Weights of a small mixture-of-experts language model, trained from scratch on English Wikipedia.
Experts: 32 experts in each of 7 layers, 1 pick a token, a softmax router.
Training: 397M tokens, 6058 steps.
Below are experts of layer 5 (counted from 0) of a mixture-of-experts language model. Rows are named router (the router's row for the expert), up (a neuron's input weights, with its number) and show model dimensions 0-159. Each number is 500 + 25 x the weight over its row's rms, rounded and kept within 0 to 999. Numbers have three digits each.
After each expert's rows: "mostly gets" lists some tokens that are sent to it at least half of the time. This comes from a sample of Wikipedia text that the model never trained on.

# expert 4
router:478479487496482530452481497411502508525536510495479479516514485532497454466485493500512502502485504460526440487491512519470499487487487485520497476476513543496496465504519540501556561497525479550511522482533499505509513521530484516525513478510530526520466463496518464463478507488478524477492476487536513452521538476461494512474542510491535519488520525512475472506543461515509524495489542484518483526535490485535534464493496497522467462488519517532494519494539519513497522475514486
up0:486513465543488525495487498461532465498464494526534505504520496509521537454478516500478536519529490500516511502511525513469497492511480483519509501529462481514527466483515467532449562501517487540476459482477488468499504485479517493497464491557493516466535541518508497488480485512499461529522514531464457535490499533494490514498536488535486516534503498491496484459511465486471526495462494468530530473499522516465508474479481480541451516493540535533493449489491475522449527468502526
up1:518466515474525475503515521515445519455502523475505500522516474536494512493507536512481480508500521539459493513502493514476490511516457521547490464472497490502484489505489540522544544469464469505491489466525530466555525535491469550469519490490498539475478513524536494481503533489568528495466503454456481541529536519493508494484510528521526502498512519472483512497470478497470512518462489533469466532493494477507490505508463486465526463509481536480488498487513485480504538516507446
up2:492471527483458496485463472479507535501493476489521483538493509498472484526483465476511426485503527513470536503481493511486478490519510511516513480523505510515475486516496506513488524456545519533470560494534503514491494512494512493503515543514536485465483526478569482530496524499494542506477496475483498517470515510506480455462533447511500495486467522456518508472465501496478492536468492527508501531484491503509536432540478521517504487528458472535492502540479556545526482491512510
mostly gets: "intend", "anim", "ject", "cess", "mission", "duct"

# expert 27
router:507468483543467513515514456482480508490533501479494505529490553530546493467547495484495535503509493520529514527478501512494474481554515520466491507482505482435516466546516515473498542501508546533500468466522508494506525499492492504536535503478541488470458491509501501473497488481472515510480493508490509445517505485473510502467507482524495485467469521519526492439502465536502493533479484465531534541513506482549493522455496549504511501465474473522508519493522536546511498453501511
up0:534484498555464488491512499491499537531521480507473453553496496526534474500525473517536490519495424492480506533481500553500472527509488546464494511531530510490499499466487484514511493464519494505481448504503493472455481512510525513483578494508545476485512528471487489471487502482538477503516531500506473501474512523460466527538479479526524486524527511501505520494486523492490466514528512484498497466473470512545526472462492533511475494469506506538451484515466521505510530508536479
up1:499496478518488530500529541463532498509506512499524526513504494474518511479498523493504494496465498534501505486500479534481459508457507484460497504476488519477525523483508523551503512545453513474487524455497549525503521506537488490509502530517523553493498499512518465514523530519438491506494515502532441506522492502519465466484513475510452493496498481489564490500520514492524457500467471476557484495525484462502535467495478485494512514505466530513469485485458524501488472522494594
up2:599492511516475484461501521499478506493473516493501499559516501518480487486512516468530504444479462571455484503488445505516463505494503541544447497474483495511500472456518508519500488501476505520494475485524488488481537515508519528546455494493523486498483496487520506496477508465561504465513510495534466517537479467505517482500509505515544541511528512494528479496482479479507455529483493515499522491446490482475478483509513501551509524509544496513491478515523516506538501493499496
mostly gets: " sp", " f", " st", " expl", " pl", " rel"

# expert 28
router:488487476549462508505549493500476476496525494491495478465464523497488483503521509537470529498549520525515466517498483499473500464463492525475466466501538487455522477524526478490515528507499486517495487475502521460545505493546528484504504487537548540487466510486515483489438489472456497473491480528513522469503496469519486528480496472522474497483516512514486450505522484518558536542512508472487519551531484494550533523520525514527522483493520453504460524466502497504475495466506472
up0:513503464508498518535509501528516504501502520446511495531505504450525453499487492511493540505510508496512484525523446524503481515505518509493500487534464494473517486528532492536498517512568453527523518517479519492468542498538456482444487506456502527547486515463532493506510443506526523481457497461499478525520443475518525491515487532502480465521516500515471467534464491511524520488502537462481507519477520474489516507497456497503449499491547450527507515504495464510519489481520501
up1:467510459501490502494486494517533457532524509481483488483483475553499470477480512521479505542514503472548479487505492484482527532558523530522496517471468492507523507475497458477525498521555512472488484498526524487499501464502498461490475492522533509486512493534486490491472496490499491474516505515482452490524508514529503525484527543519437496517533534515543486456528482509553485504459488504521516510546479484507506576507469525500492520506489488482507495480492477448503480445472563
up2:479519510533483511458461508499486497555514487472463501478502467501480536494485536476501537490537508500532485464508524543537485472464494544486504487513526520496529513515484430489526552500490493533505429513527529446527479473451542505510492527513504498445492502502518488443485468498463541532518511525454521492535490494492500542474492498504478501504479535478528513513508500488520481454507518505493494496516477500535478515479528507510510500488495517478513472539471546480512526495471490
mostly gets: "-", " multi", " non", "See", " See", "—"

# expert 21
router:487484473510502482455496494522461496547517501482493513507508491530516495497508493534460519519494486542502509504459520553470476486496487483533439460500532464467514489517515513502502513443512505501502492443499535470566518513506531513496501498548512525491488481492529504447457514489470564498505472501484474493553478445488526523483515492524504512488512514530449517473486459493525502566499506505480519541492477522502533502501507509517521488475468436499518488481510510503505491488525475
up0:486453490487495487505462549491496469530504482480522469485514502470497500519493509472480545459509497539467485527528537470483536468449481519495495530475497492536465520537451503506529544538449487493495483507472476504488499535510518506508514518500510499503472502502536524508484481469496505527526547511477479524511568526485439543472483523509470503517446500481496511515484511505477499490518498517531506483521496473473481540473532505530498461502514478489544504470510557521474530548494508
up1:506489469479474505478547500505508507507508490515493491501494510509496451483503463502531484497490479511494551469502479538502478529519526488489499489438564502508465489520527482524494490433531501534522486535504473537504535456473491487505478480475513501508489477501526506522496531506529507537502505503496436477512496514533530504505476521506491473476493514560572468524476538537490474512520483501546461498489513460474549509519486516530569473480479514476506491499481472491541502525496486
up2:482540498505482511556472500484520556485517530523459506455513549503519529521507473524464526471438516514524464505525525486536526507474550546497473492530486474472522499450482513503494485506550481486510508470478503508499474488488528489459501514498489545497488516491521517524462507550483536535475459493488463500513497531474526487486459478510484552519511477483493509471500494458487460502505475486507459522464530482515490533494486479502462464459473479519485501513515518501514495533486518
mostly gets: "\".", ").", ".\"", "'.", "%.", "."

# expert 11
router:479460488516505527491559483479479451522526486505492487496464511525521482516547463535508506518507462539515493503474440536473472468474489463515493505478521461475503504517521464487517482451516536498511473462492514493527520526529510543532530516530503535480497481485525479483485514516478517496490480526523476496510457507485549540463519473497470544488531516535462527514508486472512515505490514474460516517507452512515545511493535512521521453494486466543500492465532517520502457495496503
up7:480488523508513459504517524487537500506506472481496511495511500536513518513468496483499470517506454461524476495488500480459478499532509510494507534503479498507458503526494556489481462499530494499503500448495516496509524479551521525479521503498548458459509485506541458497517511492489509472485471525546498478516526515513572515459480545471494499493503539470513500513541473497493484468472496446447499499504497529525466514507443505543518528474482495513455515523518508537463482535550522
up8:456533505517515471498440548481526524461527507544499491512508486549487473467516482531470542447479490560528484480486458485514453525488499528491492464529509446493489473465504527498537480499552530492501497485495500463506496523516460504525563519506506503505486478474493508468503490519482492504502467499555494488541502523434478491502493488546499492474485499489459482499462508513505541482463525518501504498513479456519525495524520484480492497467473516519513493485511520537495526481502496
up9:461498514514514488479508496492501476498547503504450491505534514457545499487488514506487530517532458476500509515503510493483475489507467537525482535507484511501510510507511558461504467517416511525516478518470461457562532531509505492501523504480519554486502518484509485485505534479444482497496519482488500501521510502477459479503494530476536531512504509481552455479508475502542514469531475492472489532465474549542471469466506530477473519531522495513525504491509502525472476466516501
mostly gets: "เ", " human", " green", " ?", " Kitt", " Socorro"

# expert 23
router:479459488510507529489555488477479453522525489503492477491465512524519484516549464535508505519507464539516495504475440537472469467472493466518494504479523461474503504516522467487517482452515537495508472461494512489529522527531514546533532512532504538480496484483524481481484517520482521502493481527522479496511459505487546542461520478495474544489530517533463529511509487472513515500486511472461512519504452515513542512496533515522523453489488467543502490465536517520499459495497501
up0:521462463507479503511510505516466497483469508478495512527512572539484486495513471493498535491527499517450473520486515506523513451497491459523454480485437527491483486519515494480494502483492480471514481536500481470499493507540515514479486525541497502478475522489489508513491486507522536514542495519522496477533478487476489495490433481466528494448536508539471504520530497483513530498462495458486444516495539520530545466508511511503526515496452489542537497491540483545468496464477507
up1:480443458479503476496531518523487504502519507517438530489488495545545504498488503507513543470490477501492492489507530495492511500531503493479491485473516479481562502510472516506538533479524532457527516490471479465492510443507504475535488546495528522513494449500540537527532511487429505514489463512499513496492558513498497514509492537480488502505488521573454506546531483483513471498513540481487491518485527481478454471456491499501470512505518499498484490493520503509485527496444491
up2:468460526466488525483517531553495501505506514474519507526541539495515461480499446467496517518479499475511487508485446483492470540500479516487473496493492467534483501544536470481490451480507527513523492531519513488461483550526534537512537469475529500499472469510478494476478460501502530477486487534530540533473522465519487513512508459472454523462450547492498511491529531497457488554496496488454497509549491486504495507503501524513493473489494508519481503500530510510499501538477529
mostly gets: "?", " Program", " Wing", "น", " blue", " stories"

# expert 6
router:454468474502486508476555498490508505495509468474496519502493527549497471497493478564468528499506470528502478514484481509497497489506448478518458487441514510487526452536536487506499545447498524509534508518514566481518544510528533489492542489510546522471489494504540450506502508498484499476476490504514487480519479494475503538494487454512524510495524513544515480485536497524516536494500479483470506515539474481528499496480500508518465472495485510517445511493485507574489484468520515
up0:484526472486534489516479512498453491506478483502536475513509558513496521459522458547431468526509519491518540468515458492505486487494477471461464482499487502496494491534465453506537486498506524475509489530483503507543525491483492503495491494495531514497549498475553464450539509509487492469529529494510507510514454505514442529492496532507511475490504521522553515512506473517484488477518522482495496520519500500495532501496471533467532480509472498479472531443494470555533488521526534
up1:491501521504484517516531514483506503472515483516510507496492482474486465537490487524479510528513489471514517490515477477451480527511541513484520472521507480558518488514473525526426515487533524532455479517488500513478501483495487528535471483485482508520448479525512489480536506500455515488500472565578508515478520488473519526481493527528514482476511519493481510509505479514498536486500506535491426476539516510508452469455524520449481461463489525532520472495531486482506503495474520
up2:499486494496488497507475528483526490499439511512482494499497486514474495565532500533454506602466490469511469474488515519518507517473474463508471507485494511502492479500496495453502503493500498472478537430481515557484540484500543469516512540483534521533504499506491466518472506461480515486451505468482508463526492511483504499500478510555533528520547494517515496473505501487547534478496458488509500497523474498494502483512476518495531509541481517502508549469489526533510497482483525
mostly gets: "N", "S", "P", "J", "G", "C"

# expert 25
router:497493481514480490491505462479497447531521513478477477496478540506515485492533485499469510502535469489523481498488477483483467468534488508469443480493527491475529475530490479484524543515507549535520486504503507503506506542500513544569505517500517517474492467479538516487506435510477518520474456505501503487519529464460535509504515469533498524476555520524497488460525471522505515495463521490520505497497496455487525543507531543539492499482485492534510496482509499540472442485485451
up3:531531504489511539514487504507474502528530459500520455508523533493538537509519536475502521510429491519562499467471503533514485534511513497453457486515502525439528480516496491479511508518519493508491519505480498505576463492469514523528497534540529472511476490471518521500458479538473481498508477474488479480552493498463514502468504487515477520479478535490462467482489486480494486545463521507482489464467508486494534499502488534510528510491482488495486497483470496498506466498571519
up4:521505516529491497496515524502514465501456498502534489469523486494485458503452513551497460503434529497458488505437503478443504502508515500523464499479528476517533501501483505495514526527469490514489536505501494534531507462486488542522487495522500529496496521484533495490503497530504500499517488500450503468476494487524483542530510473450493476511545490484552468460472485486489502532554504497502486520480474468541497533536516517504546459468538544478486458505485542482510477524490512
up5:464584483502485486505496475469487465460496525518492488501525488477473499458501492505464488504441476546518474485532490524549497471513484509486464512566502505462504519514518513510516528517472527486537462498492487477505474480491476515454499506515510538490504504534515490485503488514480496509515463452535505519535481487486521465508482518505494499480512533445528448513498515518494542514483509471478508520498464511537470526518552526488452508501476465483492519511491533538494512506532445
mostly gets: " they", " would", " it", " he", " been", " well"

# expert 31
router:476489461530504543474543482501468475524510529453491491492478489518518498480525488539445494502467477501517501538491494550486483492502502482510480473471520483465520490544544496487522510433529520510530484495500508523545511514517504504511539477482513557491482458466556489507490484467529515504488521510543487467512445499480501541459513484505501509474517501545461479487517489531523509511503522494490531531507456478501530500502477488506473474492474454534467550482512502532499454490483495
up0:556451512472512458498519516496502507509515474504508506467494525492506515473517514482481538504524510508525474485541533468495509508495509489504497502493490475501561495499482516522487465494482476501474516485461502438542458454498530482532520554488510502546554498526510475482521538494497547470560495502498502494501496494478474487509484509491539502478459502500502451521519484511489485498484472503515495479500504534527552513438483499496533516496473525502439503529457495468465495527549547
up1:498463496472538539526504503501483514478513540498494528542530490473501501498538483573455528505497480525496527547522472507527481471507513548504482481519515458512495518473511527457492494505485475513517511451481490498552516492486553515481520488502493506505474468525532511451462492527470472479514572484508506479510478479488506531465513491494499496500517504489484513496522499518515468491466502471462479527464515511439524484558490553492484542496456479493487505488500481487497446491510494
up2:467420488479521495465517509489535489551453512530503538482547489495516529470537543570516503483498523516496485526465480512519497492515538482512530513501500487485465463548576513488503518504497493515502514503461517498493489482519503514488504518512483516519495503476491468520484480530499481494457486502476485493528529430519443473518525525457489521496528492473505515492530515547498444547520499472504514521526472490523493516501475510467491483476485520504504514527506474486491478489491539
mostly gets: " McG", " Mor", " Moore", " McK", " Gonz", " Williams"

# expert 20
router:488472477549519505489546472501487477548509504486466505488441501519514479513551500519477505535510500520503498547492454545480456483481485470494487498492494495474516489524499491456519518468509516506514489477495517475540539505534536528515527525498525523448485492443520476499487500481492524493490487516507499472505456507459578548490513468527482516447508513529466496498520510480489512514483511506485511533518456495536526516514512506527518458513469466522478501452533506532501450494502492
up0:479514458503481511479523506494467499543511481466520501457492501493528481528473528505532529518486482469506493514499477484498511533504478482490507467507512468484547516518537532499497474527486524484483514462474548456500535444516533515483540512481530489473467547489524509490488482496454504542486488483481544490534536459479503519529505552500493459490495517493488510482515544506479506500465479485470495519524513539447515539479424510514559498510469509505483500505543492513491454522494500
up1:518458491528496463486463475504460503484472516483513531530502524547484477538491488499480500476514491534506470490502495497499512472516522507488496518471507524502476501498539505498499502473483527531493540507530522484475535489508555518508487535477466500463506532444514551491526499509569488520474550482509528473504485505494459502515497483529465516438484495469483557499501525503531472495517500513475472522475457487554524495452508524495461545503497474485492442445518500517487522504497488
up2:500456480494520477485467480516498456468478521536480501525487503505525536480501504524464447549521459473471445495506517502531495466482499482540514504485488467503507519490528504512524490511492516495498523512495464512500509502516538516481493499494493509478504538484500526500554500520519496462516499470509526541490479462521527550540490526506504428519447557469491453507512504460530458482538486486495524490506510523510460464487543541494463493451536495513497513494535531504517533501491495
mostly gets: " During", "During", " While", "On", " Although", "In"

# expert 24
router:515488477498497471465481494452475469544497493492482514489480555534548486492521491496446514512481451506509480526476460515445482484498480516485497478494548474495551478550505513482529518494502524538548481458496502490506547537514491526521517503500525514466500465479515488450495474499518518445481474528524500476488532498481534507485519476502531505495517507505493484492541495515528514494462525471532509497501503464505531481490532532510522505470490446497520538452549517510532469487517487
up0:505473441499496520482534534530468504496468500506521520478523566500520471527517467498511535480491493452482491508513475487490509519522484491527490500478475475551492476503504503514538534460526510495524475510496515513473510451516490542489480537490538498544488470473504509470516490539529528526464494531498526516491513489485497543484484492431531481467448486454502488504515483497524476524485543510510494520510496525502443488482493521533462506512552508512498492490511516443502529455493543
up1:533517514514471545534559485530536480521507499444479486483481505524495548512527487540537503504528474546510447544515518482488478499486481490503520469454530523506496506496500503507529535456485506484531479465473494512540491491522517505525504469514517483536482520497466519500485511471502508525505465503460542508505516497510530444477489440505490488505462494486532464491499492543482473504524494450485497508455516492490477538503471491479515477477535467510540513513536508505494463541480461
up2:493550533491511532512476495522493471533505516499521500515484515498518513488492499479464503517542510523494518512493457457584504477499479510512531513486551469532482488493506512494478452519498498464582483503510483486513497512493489506496522517543507490475503505536431495507438533484481489518506494487452506491490530485511468527487521466501460585489490499487530475491501509484510504483505472470444510478500534493513489492473481527522483468500503470464526520476478525484459497514472512
mostly gets: " took", " used", " received", " began", " announced", " led"

# expert 3
router:475457488515507526490558487477478455522527487499491485492464514526517483514550463534509506517506459539513495506476442535472471468473490458511493504481521464476504506517521463487516482451513537497509471464491512495528521528531510544530533514533502537479496484482525481482484513521476519499492477525518479494504460505484547541463520476495469540491528516537466526514512486472511517505490510473457511519505451516513544512495527510522523452496489465542499492463531516520500455494494503
up7:531492498477476525472460473468515513521497498489453512498478479509501506505524472513482483492506496495467517466462514490484548488516492508512536499464488451512497480462512486472485496473538517489500543479479518511469481535544493518523496463523508526440512499485511514501499485486549510526509471534548460513517521503450523522516504479502513536467521478436498481521520455508502491523524527504486476550491508503501525484484499532508478437527503493528488480476496538528577481537458528
up8:513493475498547490515477485516491477473476532470496459488527475501498507502507501497497537500500466499483503523518527542501470482512470491548499501487491517471507479502491513521483502505508459537571538457495494494548503528478488535518515518429471482518506528497535490523481520514483520502444480510512511511538500510521524485498472488542484472527503462500584461471498514514490513540501490526455517504479502460488528510477508475534523478521490508471509560524532499491508449500542539
up9:501484490477469470505530500479505513517490498501488509539488511484523500535472514529519555517503480520529480509506519495538461482514447463500502493516482527487453505508516489501524476504556558485472502487476510484521480498497511540501489515485491490499537487485492503461485507506522506490478472517533532499482485492518496541519444544513468544485531523505471507456455443478486480456462488515494456557504526534497526470506493461581519476513507492522478491476511482518538479478540504
mostly gets: " JPN", "อ", " Robin", "ว", "י", "ร"

# expert 5
router:458465467512495484488520480499486481512530481513512499518486533495511479481532485514486514523532495510527496543471477509450467485506488505521491436517523481448495497542571494461519540451543547522529454488466528487555513530544508519521491498502507503473489515484537465495468505494482498484474484548504489483518457492484521540482521474517474527465535502508462495498521496470511535513540493497462509517522459485498562510499489540517516468488510474510491494480514513506499467490496510
up7:526483520496521493492483486544515520509531532529499484498470533496464447480505475518493483481508524508516456556476477510492512525500499540469477454517522545485530501527503544479478505520525510507511516477451543464471518440524502513487539496486504481505485521453515503477501462522475513523515489490515484514513487508495480496482535488525487476518524487507473474468447489471516502474468460510508459535505546505501517552481537511476489517470544506433510435505537499505513506510501500
up8:464517498556483480508532549511511446519524454454512471502526486481511481475498501469496497450503468442517532506496472478455524485508503514481523490535556473469481508509536536517477493446525453510495508503531485504530519504527509523512529473478531535494484499509486502464479492499551487486479501504514492472530498496479509484477493486527534476495500469497536480473528500520499468538490501499514507498476521494506562498521529534513480533460552502482551458527492491504481467518486520
up9:487550491506485478492544517499507486497545478522474500492480498504552553503476486524479509519494479483566515521479483508483485499500512515463529452523523480533493441525496542498521501487475522475457461527514515486458476470520539496532508500489503514486471522515481483517495525458504508534468491466486510497495534444481499532529512495494483534493495514478478503528490487512484518535507518498474567541486536485504485497504508557482469533471495499480462492456455512483488473488440490
mostly gets: "|---|---|---|---|", "|---|---|---|", "|---|---|---|---|---|---|", "|---|---|---|---|---|", " |"

# expert 17
router:501459476524505495504543461493478510496540474473493562490495486515483479479547465569482508580496497557496509494480520491498453492523450484502453459476529472480522498493499498492567482493538504521514507466506508478512507556509534522488502521489494520471490487487516460493490497481506505496490478492543460477517463496454514532511522487514501521485531501515481462483539485502521557480495514489538516501545482498495514491488543529493540489492469495531524502485508501520489496492519520
up0:497462504500506495486492467465513523455439457463478496495475492454472507524472495506500483501489529546492516510493481521475505457514491524498488541514493500495517490538484478525542504499470503519516509450494477441509511484532504484480456447489489499503471518509530517474495490500484497535522486509513489500535521546520495495541535505530527580547472515515510477511504443515539549488482509537486489452472474498490490500482516495520495506477528497531519458530536517507482553519492515
up1:504457477512467479525445448502534514501497460473485534499519507555514491510560452490474500519465503475510522467542478543522490473492522515449517527503477467487503510487479516495470521529496485497522433510494496501481463515544482498467526509487523477507505566474523454475497449514515505500506490504509497522522528498467503533515515522464487513469539490480468494485495500538478506496491474532493495511482540499558517527520464501494507520522498487502523521483505533495500476556506468
up2:547483499533517503553479491532535455524502481482498525480479502520483515564461541513502503529514492519514496534466500473485515488503523512522497469492520505466485489483491549532486483546514492507492499476535492492481492506541483552513476475527489540473546486476547548515509450508514506484500510497494431499484506491504486509477510465515523488458524508500506542549474505514514488512490465416491510514543483510464483475493512496558494516487503522480490453499516485489510481476489496
mostly gets: " medal", " kg", " Bronze", " metres", " lb", " Loss"

# expert 19
router:412491476510492547498504479488494503510547477476447487498487500529507490474503465492486511562495468476492449533492485548494482506527464452501498516464484547486514442511536501485522514502538472534504520496519546486512481497532519546533488469468545511461492497464514483467515486514493506478495476504499496469506489486469530532495505494490530496498503542544501481494499467503513543503498490480527478488523496508529530453463517483528514495528463506511515501495527543520481513503496541
up7:492470496509486511462491486495480487532530477521545455497526447486520461492492486477475491484506527525507454480484575537479452512514499453499514480469518505483465500515505479516503474497504477507522537526460527506547465498501497522530477524475550467499447503473506521513534479562450555509484530462475505481514497516502526514489495514488516504506524498489475507528477501492549483526556535536487520453541515521511491488484529511474523478499502501501500507490491501474493505495461532
up8:466581524494511469486498467494494507545498492494483511533519511516485504530529495511498496493484545476545508455484471492520470515494525481496499475544496507481518500523533515480523481494500514491498483493458479471478518480488475547510504507494517550531544500465524454509488486537477490463482458516521469502525501489501489528490541526533530546543472538509500493501478544444490502443506495509501478475517480495489441472486495503519496476519490510483477535524509520485535433521466489
up9:496513456499444459489508508468478479507515508500487507513512508469453495505493515512561527501481483439460467493513511472532528515507550510496492547554501516496485461476498523541544492479475476482485508521448538462500496496520535498509522529483530538483454474507541456506490494513483527514505476534473506515499521498469453494537479488515518503491533461493496505506488476466517495481492492469483533517509488482517474480554530454510514496482468494517538518500524522552514484518520466
mostly gets: "uther", "olec", "onn", "ryst", "abb", "arl"

# expert 0
router:475443486526518488478518486492440492517550491488507511500487544511515474483567457545492485520500458524518509511493454535470452487503485490502503474492509467498510510510520465486505478427510527501528484465485537493570523549528510514518526529538505505492510496465529468482470500511454510504501473519552455490525468506479539515459502500497474547474504516513478503499512503480508517516501521483494521509505455507520517474507527508507499472511491495528507492486529527531507445501514484
up0:474529474483500536509475520489496475503478491482530504484522481486489479464475534483489502516510472514443470459485509504464517490460504452527511503533497533494519507463544515489513515485479516484480481485530515502502524447494518460502498507533509531488512510466472525519499505547516529504480481479522542521494502494472581524544421495510476526542527499499475483523511507503462481535469512469528466488487474447465505498532502518475495520475500529490498496499545483548532480533490495
up1:528418539493488506491530498496482563516520476527482485488494499508518531481516458539513510529508489535504500469522488524502519467486532483519513468476459450520498491472480527541453478428533513512518481474467521520488471499510491512502566537539498515484521516537495480478494495502484498482499476478506486488501468478464495492501522516545541498489550509521494543544492456460535515469513499513499479491537486461484524495514472472486529524507501510506515490474495543479507484517485501
up2:504535512494521503481480513490518487505527511486542465466521466536491493499528484519505532501544480473511545540478548496454481473526511534514479542529550464492520510494486489497505487502483470520473574513487442511494502480486452500524452510482482537505475547487521476517504525472496462495499455477531498516474525458471482494502528530491483489510485480476497512504525482502516499450503500547541476511527458520512512488491499493526504469473472461514505490515521527455547485505454501
mostly gets: " years", " JPL", " MPC", " Coordinates", " %", " episodes"

# expert 18
router:470488474524492526460527477448513481535509507466469463496491515498518468482510485515465514537501480492518480524502426514484504482540439501524490507462524552480503480514520536521515481487494536515543507503490525462513489516522527558510489465492516493489523508475524474506501513489510489506494472495548482455525466475532528503480526511523508544476514527511479438507528460531508537517523513468505487519496456443542488514475521490518480464482527477492459531501491514514515491503503496
up0:495522454489489539533503485515515466518530499454488519525523493514483525510514460513482514499474456534501487488541436520531503461529509532490479475483515536509467490492473476476555528513472496478524482493455483466546484501511482524469534475523529474498497510506497494542509456501469509490565501509462523516507504500454531502510499498483463481444524500488509516493539524515497542506501507533518495503556479455506461507485530473471482497496514515504512483536509536492471458487518464
up1:478503496484494454474493486488473455514547474490499525522526509547481497467512486465473465496518508493474478437541544489477485521479483529516528459499523546495489481513492508519472487506495460485489441455530500518512497491560533550491476509502490474553518495460507521452507496486534500526526509505494527512484499541560516501531489488461485497455522462538519477514479479506479489486506482498521509538470498505543500482478521496505543504466515515525488480495491514522490531471522465
up2:424493476549478535551540545503489488509490509519465530524480466509548498514527513476486499463449474521479475555511478491485508479508484477481504477488525512510486489464482545480528506521467482523482478536507489506509485506494470509526484511505525465504500477513522501487481540484500519515485504452493468479504493500527514550526495450527508513469479491476463455501502493512521483510522459519513482550517508532517495512465546524497498458499522451456544481533494528481479513525502482
mostly gets: "s", "ans", "ians", "ers", "ges", "ins"

# expert 14
router:478460490511506529489555487479480455522526490504489481490468512527518481515549465535509507520504458536514494508476439537474472471475491463513492503485518461474504504518521466487516481450516538497511470464494512490530522528532512545530534515530504536478496482483525479479484517521477520497492479527520476494506460506484550542462517476495473540492533512536462528510512488474511516506489512474462513518508453513518544512496532513521525451493486467545504493462529515519503453496498501
up0:513482507477504498537496527467514489482537509483492497524484512475522474473482487470504542507488470501533540503474501531500495471483450503450527485444514518526504503490497453470515521509486472504525462483445487496545488475477525556485540515528497513521507518526536470500501552498490506571471490494495498508486469466468508529494532508515475489489511512478446521538514478479521520523485460514485534543489469509522514524508554497514478485510517492478488497485555519514510473481434514
up1:454491482517509531520519518497506517468559475521474512512543463536507542487506509477516514540524545506523526491474471542510489461550501490513505502478507490488526472462495485478480532546487487486521461518455523488507508485538514531517517514515520500511445522517529542475512444492476466467508477512456522515486526470513475504460461504505511475476509503526474457460486497518486471542514482530511527535454482491538527492468538504512500523508502519457482496509474492525486498474481472
up2:477490492481519478483496469520524479533541486494506483497475508500463506459496485541495482514467511502499471551502539483522500535528543469476456472507516547488509528526488445507486495496552527505532507481476498492510491517465447501505549514473497523539516526423536484525524478476519559479497486477490481522490476510499519512475461518479508519462508463539493468494472497518538543523506545485475486478552486517522509501499484517531515488499446504499506504488523467488476487501512533
mostly gets: " competition", "Res", " existing", " exhibition", " original", " additional"

# expert 30
router:477459489512506530489555489480480455521526486506490481497465512525520483516549465537508506519505462540513495504475439538475472469474491459514492503479520460476507505517522464488516483451514535498508477463492515490530521531529513543530531515534504536481496483484525483481484515520481521498492480526519479497510460506484547542463519475497471544491531514535461523515509487471513514507484512474460512516507453517515545512496533515521524450492489469544500494465532518519498454494498505
up0:511445447502534477529497485499528534510497525496552501517497501491495485509480483501504516480451476534459479523542505485534509461555536512505547513489477471504508506488467503487500512498486540475473505502478543504497552519496506514478487539493514530540485475515503492514461472490526507581484516515483465485509495495452523513422508488502539457524510479496503481511519448480516512508510536485459478517476519494516523516498501547520514481500489443476480491485514518526512470503508489
up1:498471501450474469512495518477499503498474495498505473548518487537523450501477533551516518478513486533559490493467523502460473525475506493496514527506490457474494490504508488482475507486487507509523479467487480489497563491515543509498474509453474498460498508513559482497486466541498497486525529513503492540482522557548492471488530479527553493488476484520508499504469490510519538501522508445504468512518512494501508508507570540481513503511480475513493507516485534513518503438548520
up2:451491462539502481503473489497502508529516509490480519477537497544499494496499490512479522537466545495432511476480526524468465500511436474475483502511536473508492511520511534502511512497524569541527523490526505495503492506527488544518526533524464522477493460478508504495482486479486493478500494495505483532466496466490505518475502467444467464493481534470497574477512499524491496499504546459511496437493492471505500472535465477515499499494503504463484496493547509541493520473522481
mostly gets: " Toyota", " Professor", " potential", " ARG", " Jeff", " Larry"

# expert 13
router:469493492514472500466494505485485459511509476434478491505474534513516489481533498496466548532530515522516458526494472504487470471506479519486462464475509509496515493507504482444500507521504526506521501446507514499505511544497558513570520534553498510474480524505537479488498467494481529505501476552491481466553510476468495531495563454535523502479510494502497494491481453506526520520492513505490554531503452488502548496495525493515510497476476464503518488486495512511502493455525478
up0:531503520507528524490477517480521489445460521513506527485514516478540504484471506496499542504561476513474495545498536525570526466487499501492497488482505462548477474533523490515502491465520477524467520527500563538503500505541474458492476526521504517492527495517515498537490469508462488500487469474510470515523481521441513515491500484453505493509494467524485503519430489523512524489456518474475472487520479498528486529466524464552501505501497523507516450517480493489505476498512481
up1:534467507500502553466497518482514500543501487481449506480481508496470512500502507472490515468443502501483492480543504468551461491510463502481500420549453549482478485470509539553497473492500520504507562480518545490507511497476505472512480527541543488505532509465529511472501489544502531458473517495514500501474495538487504525463510482505520492477522483506512536533524537501508510524496537496514488488524498544496465478519492472492498528502501541473505513491489543527495502472484491
up2:497478506553495519508497499501503525526501499470531505482480486494487489474522531528427504519519484505489496525444495524503458501562489499526511502467525523470482539474529464482467501496476509469491487490536523505473499539532555510491485507486483537523521481507478516505532497524565468508531509507536504485504509489507479507497521492454494500529512485524528483481479455484485512507519468507505522518485507485511488506548534495495467465529518446464500453510438488536531524538473451
mostly gets: " and", " or", " until", " but", " while", " although"